Below are experts of layer 5 (counted from 0) of a mixture-of-experts language model. Rows are named router (the router's row for the expert), down (a neuron's output weights, with its number) and show model dimensions 288-383. Each number is 128 + 32 x the weight over its row's rms, rounded and kept within 0 to 255.
Before each expert's rows: "comes before" lists some tokens at least twice as common just after its tokens as in all text. This comes from a sample of Wikipedia text that the model never trained on. Tokens count by the router's weight.

# expert 13
comes before: "\n\n", "0", "2", "1", " The", "3"
router [142 163  61 128 129 108 174 109 137 130 182 155 195 138 188 168 148 110 108 129  90 138  88 128 116  87  83 137 143 139  96  83 147 205 112 153 125 129  97  94  92 164  73 151 119 150 141 116 145  80 137 141 138  90 194 160 144 131 133 177 126 121  68  57 122 148 152  99 142 117  68  84 153  44 117  74  83 204 121 121 130  55  98 163  96 148 141 116 122 113 107  90 100 142 157  98]
down0 [114 162 156 111 129 122 124 103  97 115 136 138 132 121  84 159 194 136 131 152 143 128 134 116 130 115 182 108 153 176  94 152 170 129 114 160  66 155  90 173 169 102 131 149 120  83  81  77 111 108 141 137 139 120  84 139 127 103 109  98 177 132 102 128 116 121 108 167 102 121 121 157 142 170 213 121 199 146 156 178 152 147 129 128 128  89 134 146 137  92 157 187 125 132 154 160]
down1 [140 155 138 134 113 162 184 167 113 162 119 107 116 185 192 128 107 108 211 179 124 114 104 137 129 126 132 117  96  83 134 198 137  90 107 100 118 166 145 116 119 111 102 134 102 144 126 166 100 154 129 114  81 173  63 107 179 180 149 139 134 106 141  94 163 157 152  91 118 120 157 103 121 174 107  61 165 196 113 115 118 122  93 140 107 120 100 124  82  98 147 113  44  97  96  80]
down2 [156 158 196  95  81  75 137 100  86 102 161 148 154 160 141  92 163 100 201 141 165 118 137  82 162 156 111 108 131 161 104 122 143 144  82 119 113 139 138  99 113  84  89 162 187 128  78  99 110 100 158 132 117 150 141 161 131 136  97 177 124 169 159 100 100 121  90 121 110 154  58 183  93 134  69 132 167 152 150 106 140  92 138 123 110 119  98 135  90 119 115 134 161 161  83 103]
down3 [193 192  76 110 179 129 176 126 124  73 139  90 169 118 198 126 168 111 122 165 124  89 147  75 172 136 145 172 158 102 124 151 167 116  77 165 107  96 121 145 161  89  40 117  76  83  96  88 114 116 122 144 148 160 100 142 130  90 122  93 145 183 161 153 144  93  81 126 107 109 148 140 178 136 166 100  91 135 132 128 116 189 172 190  99 102 102 174 144 108 117 183 138 202 103 148]
down4 [129 145 130  88  87 112 112 138 147 129 104 140 171  67 131 165 117 129 148  97 121 144 115  79 150 156 108 157 183 194 118 146 134  95 135 170 111 138  92 153  98 170 120 144 139 171 158 108 137  86 102 131 104 159 213  61 176 137 128 123 122 107  59 139  78  90 157 147 127 160 106 124  87 104  88 108  81 101 162 104 166 124 148 194 113 177 123 134 154 161 140 166 201 141 150 132]
down5 [145 111 140 143 165  89 133 118 123 117 155 160 144 149 160 123 154 116 126 147 133 131 198  79 151 135 135 132 138 162  84 141 195 129 120 161 229  86 167 115 153 135  96 121  60 161 184 109 128  84 135 107 130 149 187 137  91  92 199 106 201 100 197  88 127 122 104 166 130 110 164  54 131  84  84 188 113 144 157 157 100  92 166 138 133 197  94 121 176 122 133 122 111 136 131 100]
down6 [151 179  98  83  53 168 126 113  96 147 147 167 123 130  88 123 107  23 151  89 158 105 112 144 141 135 137 154 126 114 125 137 175 145 174 186 136 139 114 113 195 136 171 114 174 121 135 162 102 146 117 135 168 169 151 116 101  79 147 127 190 162 110 205  74 128 116 169 124 155 162 143 115  74 188 100 151 161 182  88 215 128 149 124 111 146 151 128  84 126  96 202 121 140 105  88]
down7 [130 127 125 138 125 138 178 117 160  79 106 152 138 132 137 164 175 143 101 173 135 109 100  77 154 122  67 125 121 150 127 163 171 118  82 103 118 172 133 149 116 115 132  72 136 117  93  98 141 198 142 225 112 158 162 135 170  80  52 107 149 161 158 111 133 112 153 137  97 124 173 127 125  80 125 144 121 177 138 120 144 133  82 146 124 125 167 154  94  96  76  55 187  96 123 139]
down8 [117 107 188 175 121 165 134 123 118 102 104 170  82 159 123 114 154 110 133 114 136 135 126 105  81  90  88 160 143  66  95 184 115  92 150 146 124 130  53 128 164 109  81  81 180 137 141 139 134 150  64 138 102 160 150 187 108 107 197 200 129 180 109  93 103 172 134 128  96 142 121 177 104 139 102 111  87 122 113 110 106 160 127  70  92 148  95 132  60 133 170  94 139 172  98 136]
down9 [ 94 165 124 140  90 188 146 135 131 205 134  57  93 145 143 118 147 105 137 200  89 124  82 123  77 185 144 148 104 124 136 119 102 133 139 113 123 130 130  77 107  58 112 130 137 102 138  25 126  89 105  67 159 136 142  94 139 160 127 118 164 113 134 123 147 145 105 203 142 100 102 195 132 151 195  53 121 117  91 147 149  76 165  80 108 102 156 107 129 132 150 116 128 134 145  66]
down10 [118 123  86 113  81 120  82 115 142 111 153 103 119 149 144 113 132 133 149 156 154 155 134 117 114 150 114  90  85 144 111 143 170 177 116 107 148 145 113 165 129 123 117  93 153 170 127  99 193  90 160 155 158 115  83 116 165 119 127 138 132  99  90 124 129  85  85 137 105 126  58 144  95  81 101 156  61 104 107  48 183  93  99  93 158 107 172 166  73 163 173 121 145 101  88 108]
down11 [112 111 135  96 117 143 108 110 149 162  98 109 163  92  64 164  91  79 148 134 121 147 147  87 192 168 164 107 125  99 169 138 132 156 118 130 114  90 107 109 127 157 123  96 123 118 108 105  88 134 112  99 113 124 136 170  77 117 107 119  66  78  98 124  73 122  86 106 197 118 123  72 130 152 152 137 112  96 126 164 103 171  62 129 145 112 141 132 144 134  73 121 128 119 114 147]
down12 [152  79 107  37 132 174  87 124 154 162 101  67 180 154 114 108 134 153 130 129 182 162 148 176 133 105 157 148 108 202 112 153 123 148 128  99 115 141 102 105 121  96 117 147 103 113 156 105 159 113 165 166 171 181 143 141 161  67 123 100 102  69  99 156 104 147 142 154 125 115 120 132 104 126 175 106 169 173 139 145 141 116 143  89  60 182 141 151 134 174  99 136  67 136 137 163]
down13 [178  77 200 100 147 117 117 144 151 167 142 161 125 152 120 176 163  39 103 133 137 115 101  78 149 106  89 145 120 101  95 107 125 131 142  89 142 114 113 128  99 143 110 144 131 155 197 137 109  71 104 143 163  77  81  61 146  74  88 128 115 141  93 138 142  97 114 109 164 109 102 124 120  92  90 188 196 171 121 120 156 140 123 137 128 166 128 154 123  94 103  59 145 167 132 103]
down14 [ 86 148 145 105 116 116 137 172 159 192 105 154 100  99 124 126 120 108 143 134 114  89 127 133 121 197 133 122 149 147 107  81 145 102 126 147  96  95 179 148 137 127 124 135  94  97 100 119  68  82 161 103 155 129 128 131 121 193 108 126 100 106 106 138  88  56 141 154 166 102 162 124  87 116 114 156 150 110 137 118 117  65 185 192  95  95 170 203 177 169 117 106 172 162 143  68]
down15 [115 118  78  72  80 108 154  68 135 175  81 134 126 145 168  91 166 103 132 146 167 138 116 155 137 128  64 120 127  89 118 126 108 141 156  90 132  76  93 187 139 137  70 125 189  94 137 105 127  73 238 130  75 119 106 109 166 128 151 100  88 116  75 110 168 189  84 158 159 132 116 120 101 162 104 138  90 137 119 113 148 102 121  97 166  66 136 104 107 133 123  97 124  61  85 157]
down16 [158 151 138 127 139 152 104 150 117 131 129 126 189  83 157 138 134 211 101  95 189 117 125 113 139 140 160 139 114 113 146 155 146 171 175 116 149 137  96 130 179 128 121 154 101 151 135 133 163 137  69 151 126  94 146 161 119 202 133 123 150 130 154 129 141  91 107 102 128 117  91 161 117  85 111  95 140 140 157 127 144 111 153 147 104 151 175 104 178 159 108 109 118 167  97 150]
down17 [121 133 159 154 142  57 122 111 183 135 152 139  73  87 144 105 124 138  89 165  94 122 118 137  98 176 128  75 115 105 158 137  70 105  66 126 143  96 150 112 107 118 154 133 142 146 201 125 130 106 169 129 122  95  64 159 148 117  58  96 101 162 151  88  96 149 129 156 118  74 101 111 119 181 137 131 109 135 134 129 114 126 160 143  88 191 188  77 150 131  52 117 165 138 128 125]
down18 [ 90 132 152  96 135 125 116 110  54 131 111 123 153 154  90 107 115  99 158  94 113  87 160 138 114 159 112 184 133 113 161  90 144 113 145  83 116 157 130  88  84 117 133 149 110 161  86  92 122 106 126 133 141 185  97 183 125  97 135 143  80 111  84 111 167 172  82 102  82  89  94 159 112  96 149 142 101 136 160 125 134  82 159 161 101  91 146 111  85 151 140 132 157  82 145 168]
down19 [162 131 188 125  84 175 171 134 165 137 141 119 127 219 155 107 182 134 127  94 106 177  87 166 137  74 213 135 106 122 129 111 145  85 135 120 126  52 183 165 203 184 116  69 144 143 149 126 132 152 121 118  94 117  64  84 139 116  91 121 167 163 131 110 124 160 132 150 118 125 128 186 146 164 175 121  85  47 127 170  98 134 119 124 144 149 123  99 103 119 122  82 136 127 119 178]
down20 [127  98 199 135 113 108 168 120 100  97 117 113 163 180 106  82 153 145  64 112  78 131 104  80 117 153 150  82  93 191 127 188 146 107 125 127  93 191 106 111 162 118 186 140 138 103 106 112 119 110  91 186 118 136  50 148 152 148 111 148 140  78 117  72 115 178 123 105 147  90 103 112 122  86 113 133 184 138 131 173 133 165 103  91  96 139  78 125 131  89  79  88 112 103 127 158]
down21 [141 109 110 122 115 164  68 103 126 211 146  91 168 139 151 173 109 125  86  60  92 131 135 109 111 140 153 146 194 119 104 144 141 121 167  86 140 124 104  71 124 125  69 105 143 172  67 114 120 129 135 128 140 157 150  74 130 100 107 205 107 125  88  91  75 119 191 110 140 137 153  48  92 161 163 139 120 124 125 170 113 139  91  99  92 105 140  93 174 109 131 141 126  64 166 180]
down22 [178 133 117  94 143 144  91 118 180 149  72  96 175 139 161 132  88 135  96 169 166 148 119 136 134  89 152 155 134 126 138 187 137 162 113 114 115 165 155 165  94 159 100 112 132 139 145 150 146 121 121 158  98 173 184 137  90 169 117  94 148 126 129 142 128 131 100 112 133 129 140 139  81 130 138 153  62 124 145 146 173 107  66 132  85 167  95  90 113 151 115 128 145 153 117 201]

# expert 6
comes before: " | ", ".", " |", ",", "–", "; "
router [100 171 114 174  88 165 127 117 140 150 181 137 122 138 156 165 130 195 150 138 124 175 101 160 169 120 140 130  74 119 123 108 159 140 103 173 110 107 153 126 152 168  94 119 126 111 160 139  88 108 163  84 123  90 125 115 131  79 155 163  89 176  86 106 167 136 118  83 113 125 112 123 124  70 119 132 127 174  44  66  73 131 126  51 119 180 135 170 147 148  62 146 165 114 176 123]
down0 [160 129 129 153 114 170  59 155 179 114 129 162 135  96 103 192 156 135 107 157 142  73 155 145 118 126 137 118 110 128 151 165 162 187 171 148 136 137 155 167 120 143 135 102 137 186 159 101 131 145 111 129 103  80  97 143  97 114 177  88 116 104 147 132 160 151  60 123 131 107 132 136 123  87 153 118 122  83 108  87 171 153 123 213  64 108 121 140 155 150  94 129 152  97 132  89]
down1 [163 217 130 136  80 153 122 170 152 144 111 154 144  89 119 112  96 177 109 167  84 136 127 125 142 141 147 171 138 129 189  90 137 147 138 163 197 120  46 128 128 127 127 167  99 125 107 104 186 111 142 110  75 136 192 197 101 117 175 141 136 193 121 141 189  92 150 165 117 169 193 144 165  77 123 134  59 141 224  94 145 156  91 121 152 155 146 138 133 138 130 105 147  72 156  66]
down2 [116 128 127 125 166 164 145  97 120 154 143  94 128 137 114 149 167 127 149  73  94 142 158  82 105 119 118 130 110 134 158 113 109  72 117  87 101 130 133 138 133 108 115 170 153 119 115 116 158 120 139 130  97 144 176 104 144  67 153 121  98 166 183 120 115  85  75 113 141 128  75 188 159 110  66 116 129 113  63 158 150 106  80  93 138 192 142 151  96 110 126  83 215 159 106 119]
down3 [130 146 137  78 103  78 156 176 165 159 116 158 110 138 160 104 128 145 171  62 194 129  91 152 117  48 129 145 129  86 114 137 115 149 171 133 121 129 109 130 105 142 142 148 179 113 108  87  67 112  88  88 123 157  97 144  71 131 163 120 157 118 142 163  90 160 156  64 158 139 127  77 144 117 102  81 134 146 106 134  85 106 110 169  79 163 165 115 199 129 184 111 183 166 150  95]
down4 [170 161 129 100 118 165  32 158 129 153  37 121 164 135 152 152 119 138  44 160 114 119  70 112 115 140 154 118 105 118 106 111 133 198  73 126 131 127 182  70 133 113 119 135 122 162 122 152 147 138 102 196 174 149 106 138  48 143 148 143  87  96 109 175 154 146 122 149 177 109 123 114 128 102  93 130 200 105 174 105 117 134 121 116 166 158 189  98 131 125 139 117 160  82  95 153]
down5 [100  97 190  71 115 129 169 114 103 138 161  95 107 103  76 112 114 114 182 110 171 133 228 136 135 147 134 102 139 127 131 124 113 127 138 124 139 143 160 188  87 100 176 116 147 146 181 117 125 154 132  85 100  76 114 108 144 163  74 140 102 166 129  94 159 118  96 176 124 137 101 123 143 140 182  54 127 162  77 156 136 111 155 132 130 109 127 137 118 131  88 125  88 128 144 125]
down6 [186 128  95 118 114 186 127 144  95 136 157 175 147 160 126 122 131 101 117 156 120 113 148 143 123 164 117 128 116 158 143 103 130 107 129 131 164 198 143 133  94 164 142 144 131 145 189 118  73 155  82 133 152 134 193  83  70 165 127  65 156 134 121 104 183 134 118 172 136 170 131 198  69  83 111 118 128 146 138  57 132 152 164 143 108 127 147 122 132 107 137  89 155 128 145 139]
down7 [108 120  85 140  93  91 132 132 129 179 173 140 135 122 153  98 152 161 115 137 121 176 108 114 134 129  51 168 166 156 204 110 146  88 142 102 180  97 144 171  88 183 148  90 108  93 175 129 126 153 124 120 121 120  98  89 176 166 143  81 151 126 163  87  88 143  98 162 120 133 127 127 101 171 170 122 147 124 109 163 120 111  61  77 133 140 122  78  86 124 157  98 170  83 112 126]
down8 [116 142  93 158 137 137  85 171 162 117 162 161 133 133 191  74 117 127 143  90 148 146 116 150 145  81 126 157 104 147 150 173 187  66 114 147 114  91 150 126 151 174 134 118 152 104 166  65 130  89 145 119 163  74 103 107 134 144 164 136 116  89 143 155 119 152  91 132 142 158 125 182 158 151  91 178 113 176 129  71  65 150 142 162 119  30 147 151 150 132 114 149 157 138  86 101]
down9 [161 116 124 127  94 154  86 174 128  91 104 104 114 113 124 145 170 115 155 124  88 122 106 137 127 121 126 108 143 176 107 168 177  82 168 152 150 120 133  96 153 172 123 127  86 161 142 182 151 114 139 127 183 120 142 110 112 125 142 116 169 155  83 155 146 114 143 108 175 172  61 166 144 154  96 169 107 108 125 118 135 174 207 129 212  84 188 147  96  74 139 115 175  64 148 109]
down10 [154  63 136  84 158  54 150 134 102 109  93 125  53 139  91 128 129  90 148 139 157 141 166 161 180 103 200  93 123 100 186 130 149 209  94 149 118  88 173 106 149 137 131 131 160 142  86 104 140 126 100 111 195 113 147 137 113  87 138 174 125 135 154 127  77 144 136 116 140  97 121 127 152 148 137 148 140 140 104  95 141 102 177 113 117 136 154 165  91 117 111 134 147 142  89 112]
down11 [148 180 103 136 104 111 128 118 114  96 154  86 157 120 178 112  80 125 109 145 182 130 171  98 118 128 156 186 104  79 165 103 135 177 111 149 153 178 124 158  90 158 163 152 134 150 137 147  95 155 146 126 161  92 147 133 148 211 131 214 119  86 101 128 101 163 106 122 200 120 137  87  66 120 151 150 187 135 134  98 131 169 102 125 138 129  32 138 154 114  92  71 149  92 103 122]
down12 [131  87 146  76  94 186 162 154 143  98 177 143 122 134 103 141 143  79 120 190 136 120 155 131  94  79 113  79  76 111 192 130 126  85 122 121 151 134 169  98 112 125 197 110 200 156 143 135  71  99 187 126 140  78 117  94  47 176 146 175  80 118 150 169 155 143 108  75 140 107 141 170  63 122 147 137 136 173  91 110 140  93 168  56 147 179  75 151  84 122 154  90 112 120 121 104]
down13 [122 104 160 111 211 190 128  68 169 166 134 149 135 131 170  75 152 103 129 158 103  92 173  95  81 152 152 140  90  75 131 156 112 103 116 126 137 142 126  92 132 173 104 150 104 136 111 121 104 115 138 164 112 188 165 115 137 129 142 113 159 104 126 126  49 141 110 129 105  91  84 145 141 154 110  55 147  93 117  96 113 139 139  60  93 128  92 153 170 149  79  93 198  72 126 116]
down14 [107 150 169 138 104 115  89 109  84 114 119 134 143 100 126 105  93 130 133 124 144  88 112  95 120 114 125 167 115 134 117 113  96 133 133 105 142 125  97 118 110 119 150 146 120 129 102 173 114 127  76 176 135 180 103 122 124 133 172 125 135 150 106 111 157  71 148 159 126 126 156 108 113 185 154 156  98 110 153  98 159 135 113 106 141 139 139 125  95  94 166 146 174 138 131  78]
down15 [150 194  58 124  78  85 128 103 188 164 112  89 158 117 106 124 109  81 131  94 114 159 183  91 115 131 125 142  65 126 197 126  41 163  97 130 173 139 144  90 142 113 115 156 178 104 177 143 111 114 153 154  89 126 116  92 163 102 112 152  71 136 123  69 104 170 146 149 132 104 144  91 135 135 127  89 188 119  97 120 107 110  51 173  99 125 127 137 157 113 144 108 150  99  98  67]
down16 [155 169 188 151  99 126 169 134 162 113 154 186  75 114 146 122 140  64 157 149 139  82 116 113 163 156 165 133 121 115 136  84  52 162  92  88 155  95  81  82  58 128 105 158  64 104 134 120  99 115  97 144 135 171 135 127 111  82 190 155 134 128 122 120 143 121  90 135 158  73 127 164 149 145 134 163 156 130  97  89  81 163 126  85 147 126 113  74 153 209 163 139 112 133 141  53]
down17 [162 144 186 183 113  61  86 155 105  86 161 162 166 153 101 151 179 117  97 145 133 132 140  93 102 100 153 217 150 119 138  84 157 188  99 142 140  85 140 107 125  87 178 120 107 139  69 110 153 105 175 182 142 185 122 132 149  65 137 140 165 131 123 134 125 133 130 121 172  78 113  57  89 174  81 122 126 132 117 122 180 141 121 145 119 162 132 158  77 108 137 166 136 120 156 117]
down18 [181 132 160 127  96 181 211 117 179 162 157 153  84 141 156  99 159 144 162  85 141 131 154  98  84 160 115  98 128 107 103 108 165  92 164 122 194 152 184 172 169 189 129 108 187 124 107 130 144 159 144 114 159 133 170 102  88 137 112 130 107  88 144 105 150 115 161 109 100 162 122 178  94 166  36 122 113 148 118 109 102 131 167 120 154 178 133  88 134 126 114 134 108  90 100 143]
down19 [110 161 109 189 137 143 108 195 159 176 147 111  74 154 118 113 157  72 123  98 158 108  93 145  65 114 135 142  95  98 117 104 132 128 141 109 141 131  83 169 127 209 125 206 102 158 111 140 147 198 166 143 131 140 164  84 134  95  95 151  74 196 133 119  88  82 148 142 153 149  51 133  78 119 123  81 134 133  83 130  67 128 153 226 138  67 108 140 135 159 105 133 119 191 176  87]
down20 [151 166 165 117  91  75 161 132 169 158  78 149 163  91 152 167  95 123 120 122 106 170 110 129 120 128 159 149 120  93 135  62  90 130 132  99 177  75 190 163 159 130 161 151 132  92  90 196 112  97 133 111 145 116 149 171 148 107  48 152 125 116 150 117  74 122 136 164 133 162 110 112 127 126 157  64 177 152 146 113  86 166  86 111 107 119  81 159  88 110 111 135  93 120 144 124]
down21 [136 138  62 150 134 123 113  82 133 128 136 137 135 109 159 181  70 127 108  96 144  93  95 124 168 104 117  97 164 124  93 147  61 124 136 110 112 169 164 136 111 104 104 118 159 130 119  86 131  72 143  99 123 100  95 151 142  94 173 127 130 127 141  80 155 111 121 147 146 128  85  88 196 151  41  82 157 107 165  88 128 135 124  95 131 168  85 110  95  58 111 139  99 184 133  84]
down22 [114 122 149 181 110 125 164 177 103 190 152 100 121 193  78  66 132 102 156 100 171 106  84 118 134 155 140 104 141 136 154 100  87 100  95 124  88 135 106 129  96 140 139 114 124 107 164 131  98 166 132 148  63 137 116 121 119 140  95 134 183 147 156 129 107 158 135  98  79 106 126 192 206 142 146 151 170 180 127 116 133 108  93 143 126 173 141  98  93 134 152 148  78 106 123 137]

# expert 11
comes before: "\n", "1", "2", "\n\n", ":", ": "
router [121 183  83 160 117 123 128 105 111 114 182 123 120 134 177 144 170 143 177  79  99 181  93 130 119 119 130 129  86 153  96 139  89 110 121 213  66  94 128 110 112 164 134 167 151 117 145 175 180 155 158 111 100  88 129 148  87 121 141 166 112 157 132 133  72 142 143 121 175 111 166 151 115  48 117 130  86 165  83 110 106 148 109 127 100 119 106 127 107 114  81  82 129 128 169 141]
down0 [109 153 118 173 132 129 129 156 138 117 107 125  97 136 188  85 138 116 104 151 105 147 119 135 162 125  56 146  59 165 156 152 119 112 154 154 135 130 143 103 113  95 126 119  71 127 144 175 133  83  68 139 119 135 149 110 173 103 119  94 124 108 149  56 157  91 176  81  55 153 136 114 131 156  98 135 136  78 166 145 101 130  88 178 144 128 162 139  90 144 109 128  74 145  91 119]
down1 [170  87 109 149 167 102  90 110 111  59 106 182 168 144 118 203 121 169 115 122 109 139  87 179 115 109 106 116 175 103 146 101 144 171 141 182 158 106 182 143 204 115  56 138  94 128 108  82 135 110 123 112 173  91 156 136  71  79 117 119 100  59 178 108 105  72 137  86 100 109 197 132 136  55  76 131 176 197  76 142  86 121 117 141 131 135 122 198 107 117  69 119 128 148 145 133]
down2 [155  84 178 127 130  84 146 139 116 145 159 174 157  91 122 127 109  81 103 151 146 186 150 140 120 140 103 120 141 152 173 161  90 131  83 142 116 158  99 140 178  85 101 156 164 144 179  97 196 109 125 189 100 105 149 126 164  65 108 129 142 131 127  86 103 138 149  78 127  94 161 109  77 120 130 105  84 147 120  87 113 119 170 122 118 138  93 137 150  84 139 145 152 110 147 141]
down3 [134 104 109 119 220 128 141 146 139 129 116  62 182 189 128 108 117 181 164  94 114 143 128 126 126 140 142 145 126 161 119 112 179 116 145 171  93 184  28 109 159 130 158 159 113 108 100 136 100 126 160 129 114  52 134 165 109 102 133 106 141 113 178 131 152 133 129 119 140 139  85 150 136 109 106  85  60 129 106 146 145 150 144 117 147 135 176 111  74 116 152 147 156  46 123 106]
down4 [126 115 121 158 118 160 108  99  95 129 170 154 129 155 121 132  99 131 116 162 141 141 182 143 145  50 116  99 110 134 108  87  80 141 112 115 134 138 191 161 168 165 108 127 103 125 125 164 143 104 156 132 134  86 116 136 170 153 136 162 104 132 159  86 156 147 121 138 157 158 151 139  93 187 128  67 144 157 119 153  87 123 163 144 109 157  88 108 109  91  77 120  96 200 161  85]
down5 [153 142 152 124  35 158 151 132 136 141 113 127 101 131  97 116  94  92 104  70  97 106 110 145 134 193 133 108 176  96 126 148  85 113 129 153 119 155 167  95 132 183 162 142 155 131 175  82 130 135 156 179 124 128 121 112 174 150 169 107 141  99 134 139  97 143 128 122 152 139 179 105 157 105  85 124 150 138 186  63  68  64 147  84 104  87 173 190  81 107 111 104 108 129 154 111]
down6 [125 168 112 136  87 172 168 110  95 159 132 133 161 198 101 102 141 126 139 158 112  62 138  83 110 177 154 159 101 161 181 163 109 130 137  83 159 113  95  96 130 153  90 107 122 101 168 112 142 109 135 153 119  70 100  97  82  95 143 140 131 145 131 109 162 160  88 119 108 104 103 166 157 160 184 154 169 127 134 109 190 172 105  86  96 173 106 145 116 124 116  97  69 139  97 130]
down7 [128 134 129 130  77  73 142 126 206 147 145 152 138 118 186 141 153  90 172 129  75 104 161 173 160 139 187 150  82 123 141 113 141 132 107 189 107  84 142 158 121 126 133 110 128 123 168 130 109 125 138 153 129  60 137  89 147  72 150 130  98 131 130  67 122 136 146 122 104  85  77 132 143 122 166  44  93 111 161 168 142 101 142  83 139 163 132 177 110 137  95 205 124 100 113 158]
down8 [181 133 146 123 109 149  85 158 196 128  82 133 180  85 147  61 114 144  96  97  86 138 151 132 129 163  86 134 149 155 146 139 135  40 185  71 125 134 113 103 117 125 160 104 105 135 173 140 138  64 157 128 173 159 128 165  85 140 117 100 167 184 137 101 108 165 106 171 119  76 129 123 120  95 109  62 137 117  82 181 167 132 151 146 104 170 172 116 142 151 129  83 180 154 125 175]
down9 [127 135 168 108 140 138  99 158 162  99 126 136 177 116  72 156 147  98 126  74 159 140 130 124 151 160 115 196 144 147 118 154 133 103 123 122 114 108 145  90  78 127 167 177 143  62  97 142 170  81 176  97 146 112 150 119 112 158 115 115 101 142  83 152 108 140 113 110 117 150  86 102 111 144 151 130 163 105  92 137 111 136  44 203  40 134 156 145 140 105 113 144  75 130 163 123]
down10 [136  94 128 141 130 150 159 130  99 197 151 167 138  91 149 171 140 162  89 115 197 130 144 116 157 113 143 131 137 144 129 115 150 161 116 102 120  97 126  91 126 142 105 172 161 127 135 127 128 137 142 145  96 199 116 102 122 144 124 124 125 163  97 170 111 135 132 138 134 137 195  99 149 140 129 119 166 104 127 137 162 136 138 152 128 157  92 161  89  99 133 119 108 106 119 162]
down11 [107 174  36 182 142 125 115 134 107 125 135 124 146 123 150 130 168 114 142 161  93  90 161  90 117 135 131 129 101 209 106  83 112 115 129 130 136 179 148 124 107 145  96  87 115 116 163  91 112 163 144 112 132  90  43 136 136 191 128 110 165 164 109  90 130  52 128 105 141 145  79 138 157 134 160 120 133 115 141 154 121 190 114 107 114 104 155 136 128 184 134 147 166 165 142 114]
down12 [139  58 151  89 147 123 101 130 147 164 162 126 137 126 101 137 103 124 165 124 119 147 151 115 105 119  86 133 179 176 148 141 159 180 140 126  81 153 168 128  82 128 125 141  80 141 123  97 152 165 130  95 104 135 135  49 228 122  77 133 151 143 143 102 193 132 119  92  76  93 173  80  95 201 133 162  94 172  98 118 129 120 136 120 135 106  82 171 158 167 185 149 182  93 130  82]
down13 [172 120 126  85 103 112  91 107  64 190  72 105 115 128 139 129 171 135 173 119  70 121  85 129  92 125 156 168 156 127 128 129 186 114 134 216  58 117 151 170 111 146  70 154  96 169 183 147 114 170 116  81  52 112 137 110 175 181 150 142  86 139 136  92  83 132  99  81  73 137 132 147 190 109 111 126  90  84 100 124 108  91 178 111 103  79 178  89 146 136 155 144 111 139 125 136]
down14 [ 53 179 162 143  79 121 117 147 128 179 145  76  92 139 112 111 150 128 104 167 111 142 107 111 122 197 208 106 105 125 120 129 137 127  78  85 128  93  89 163 121  93 160 145 125 153 183 139 111 152 142 112 112 115  62 102 159 109 130  62 131 170  74 136 163 152 100  90  93  91  85 161 127  71  72 109  91 142  90  58 130  91 148  86 130 138 156 123  56 119  74  81 116 129 140  80]
down15 [114 102 151 138  76 129 136 170 161 140 159  86 174  88  96 108 106 144 120 115 116 134 109 121 189 138  93 163 112 134 108 105 135  90 181 175 193 158 130 153 156 129 141 133 135 188 201 158 141 173 115 135 208  89 111 154 121 158 141 133 113 137  61 108 136 174 135 144  98  81 121 102 166 128 128 121 150  74 135 145 107 136 131 113 111 170 179  93 137 105 107 172 160 128 127  77]
down16 [ 99  73 170 116 139 162 125 137 128 116 108  88  90  81 119 112  36 124 104 101 182  74 113 179 116 144 157 105 192 132  38 133 139 132 145 162 123  90 122  88 137  71 132 154  64 159 136 106  59 111 140  77 142 117 151 152 162 179 120 192  81  91 127 122 144 134 156 124 114 139 172 149 132 171 143 155 145 137 110  76 164 155 137 126 133 109  76 126 132 146 153 100  97 145 131 135]
down17 [127 162 226 152 107 151 162 184 164 102  45 155 122 110  90  60  20 137  71 134 125  89 167 164 112 168 127 116 100 129 117 127  99 171 181 136 160 125 155 101 141  70 145 101 126 141 111 162 124  87 175 151 141  72 131 187 100 167 187 142 132 138  91  75  98 152 166 116 158 107 123 163 142 175 171 132 120 124 140 167  94  85  82 144  80 111 144 111  72 119 145 162 142 221 167 211]
down18 [118 135 133 139  95 155 109 120 103 137 122  89 175 111 137  92 151 122 120 116 131  91 120  66 130 152 167 161 109 167 148 144 150 177  91  98  88 166  94 157  88  91  58  88 126 181 107 169 102 129  83 138  75 140 145 115 104 206 149  99 120 139  78  74 152 115 101 133  96 156 173 160 192  98 187 133 177 134 142 146 105 114 110 150  95  72  89 153 116 216 151  52 130 174  73 127]
down19 [137 154 154 131 135 181 130 102 177  97 148 123 106 136  98 126 112 112 105 117  66 153 106 113 144 159 172 137 107 114 132 126 144 126 106 133 155 206 118 134 176 145 103 156 150 112  63 104 129 138 107 145 141 158  79 109 102 144 105 107 146 112 106 185 140 129 115 117 141 122  97 132 119 153  88 128 142  16 144 139 137 141 113 171 139 141 125  89  58 137 159 137 182 156  92 184]
down20 [ 74 174 150 143 159  98 152 102 104 186 106  93 129 103  93 110 184  60 149 166 116 187 164  80 121 148  88 133 120 108 101 189 191 107 158 142 160 131  62 110 151 150  89 147 147 111 147  91  90 150  90 170 124 143 147 127 101 135 176 154 136  82 132 124 115  90 144 123  86 115 142 135 156  91  99 113 185  79 155 115  79 184 179 150 168  94 129 112 100 163 142 162 130 145 146 103]
down21 [134 158  98 206 110  56 145 179 116 153  88 137 181 130 136 114 152 140 109 153 132 126 153 151 105 165 145 129 189  61  97  95 140  86 106 133 171 150  59 164 107  90 106 150 145 119 220 131 177  93 142 100 205 115 159 104  95 121 122 200 128  69 122  95 165  95 127 106 174 132 123  89 111 117  58 129 102 130  93  62 110  73  99 160 178 151 165 123 161 135 180 168 132 123 106 108]
down22 [104 101 145 146  64  60 135 123  38  88 122 103 105 151  67 158  92 113 185 129 163 122 114 133 149 140  64 176 174 133 110 102 125  55 141  72 143 162 114 156  88 162  90 124 130 127 190 167  85 113 108 124 144 132 101  77 129 100 139 143  97 124 153  79 168 126 148 145 176  99 159 109 104 100 119 126 150 148 131 165 161 152  90 106  77  95 147 112 121 115 202 166 138 120 168 189]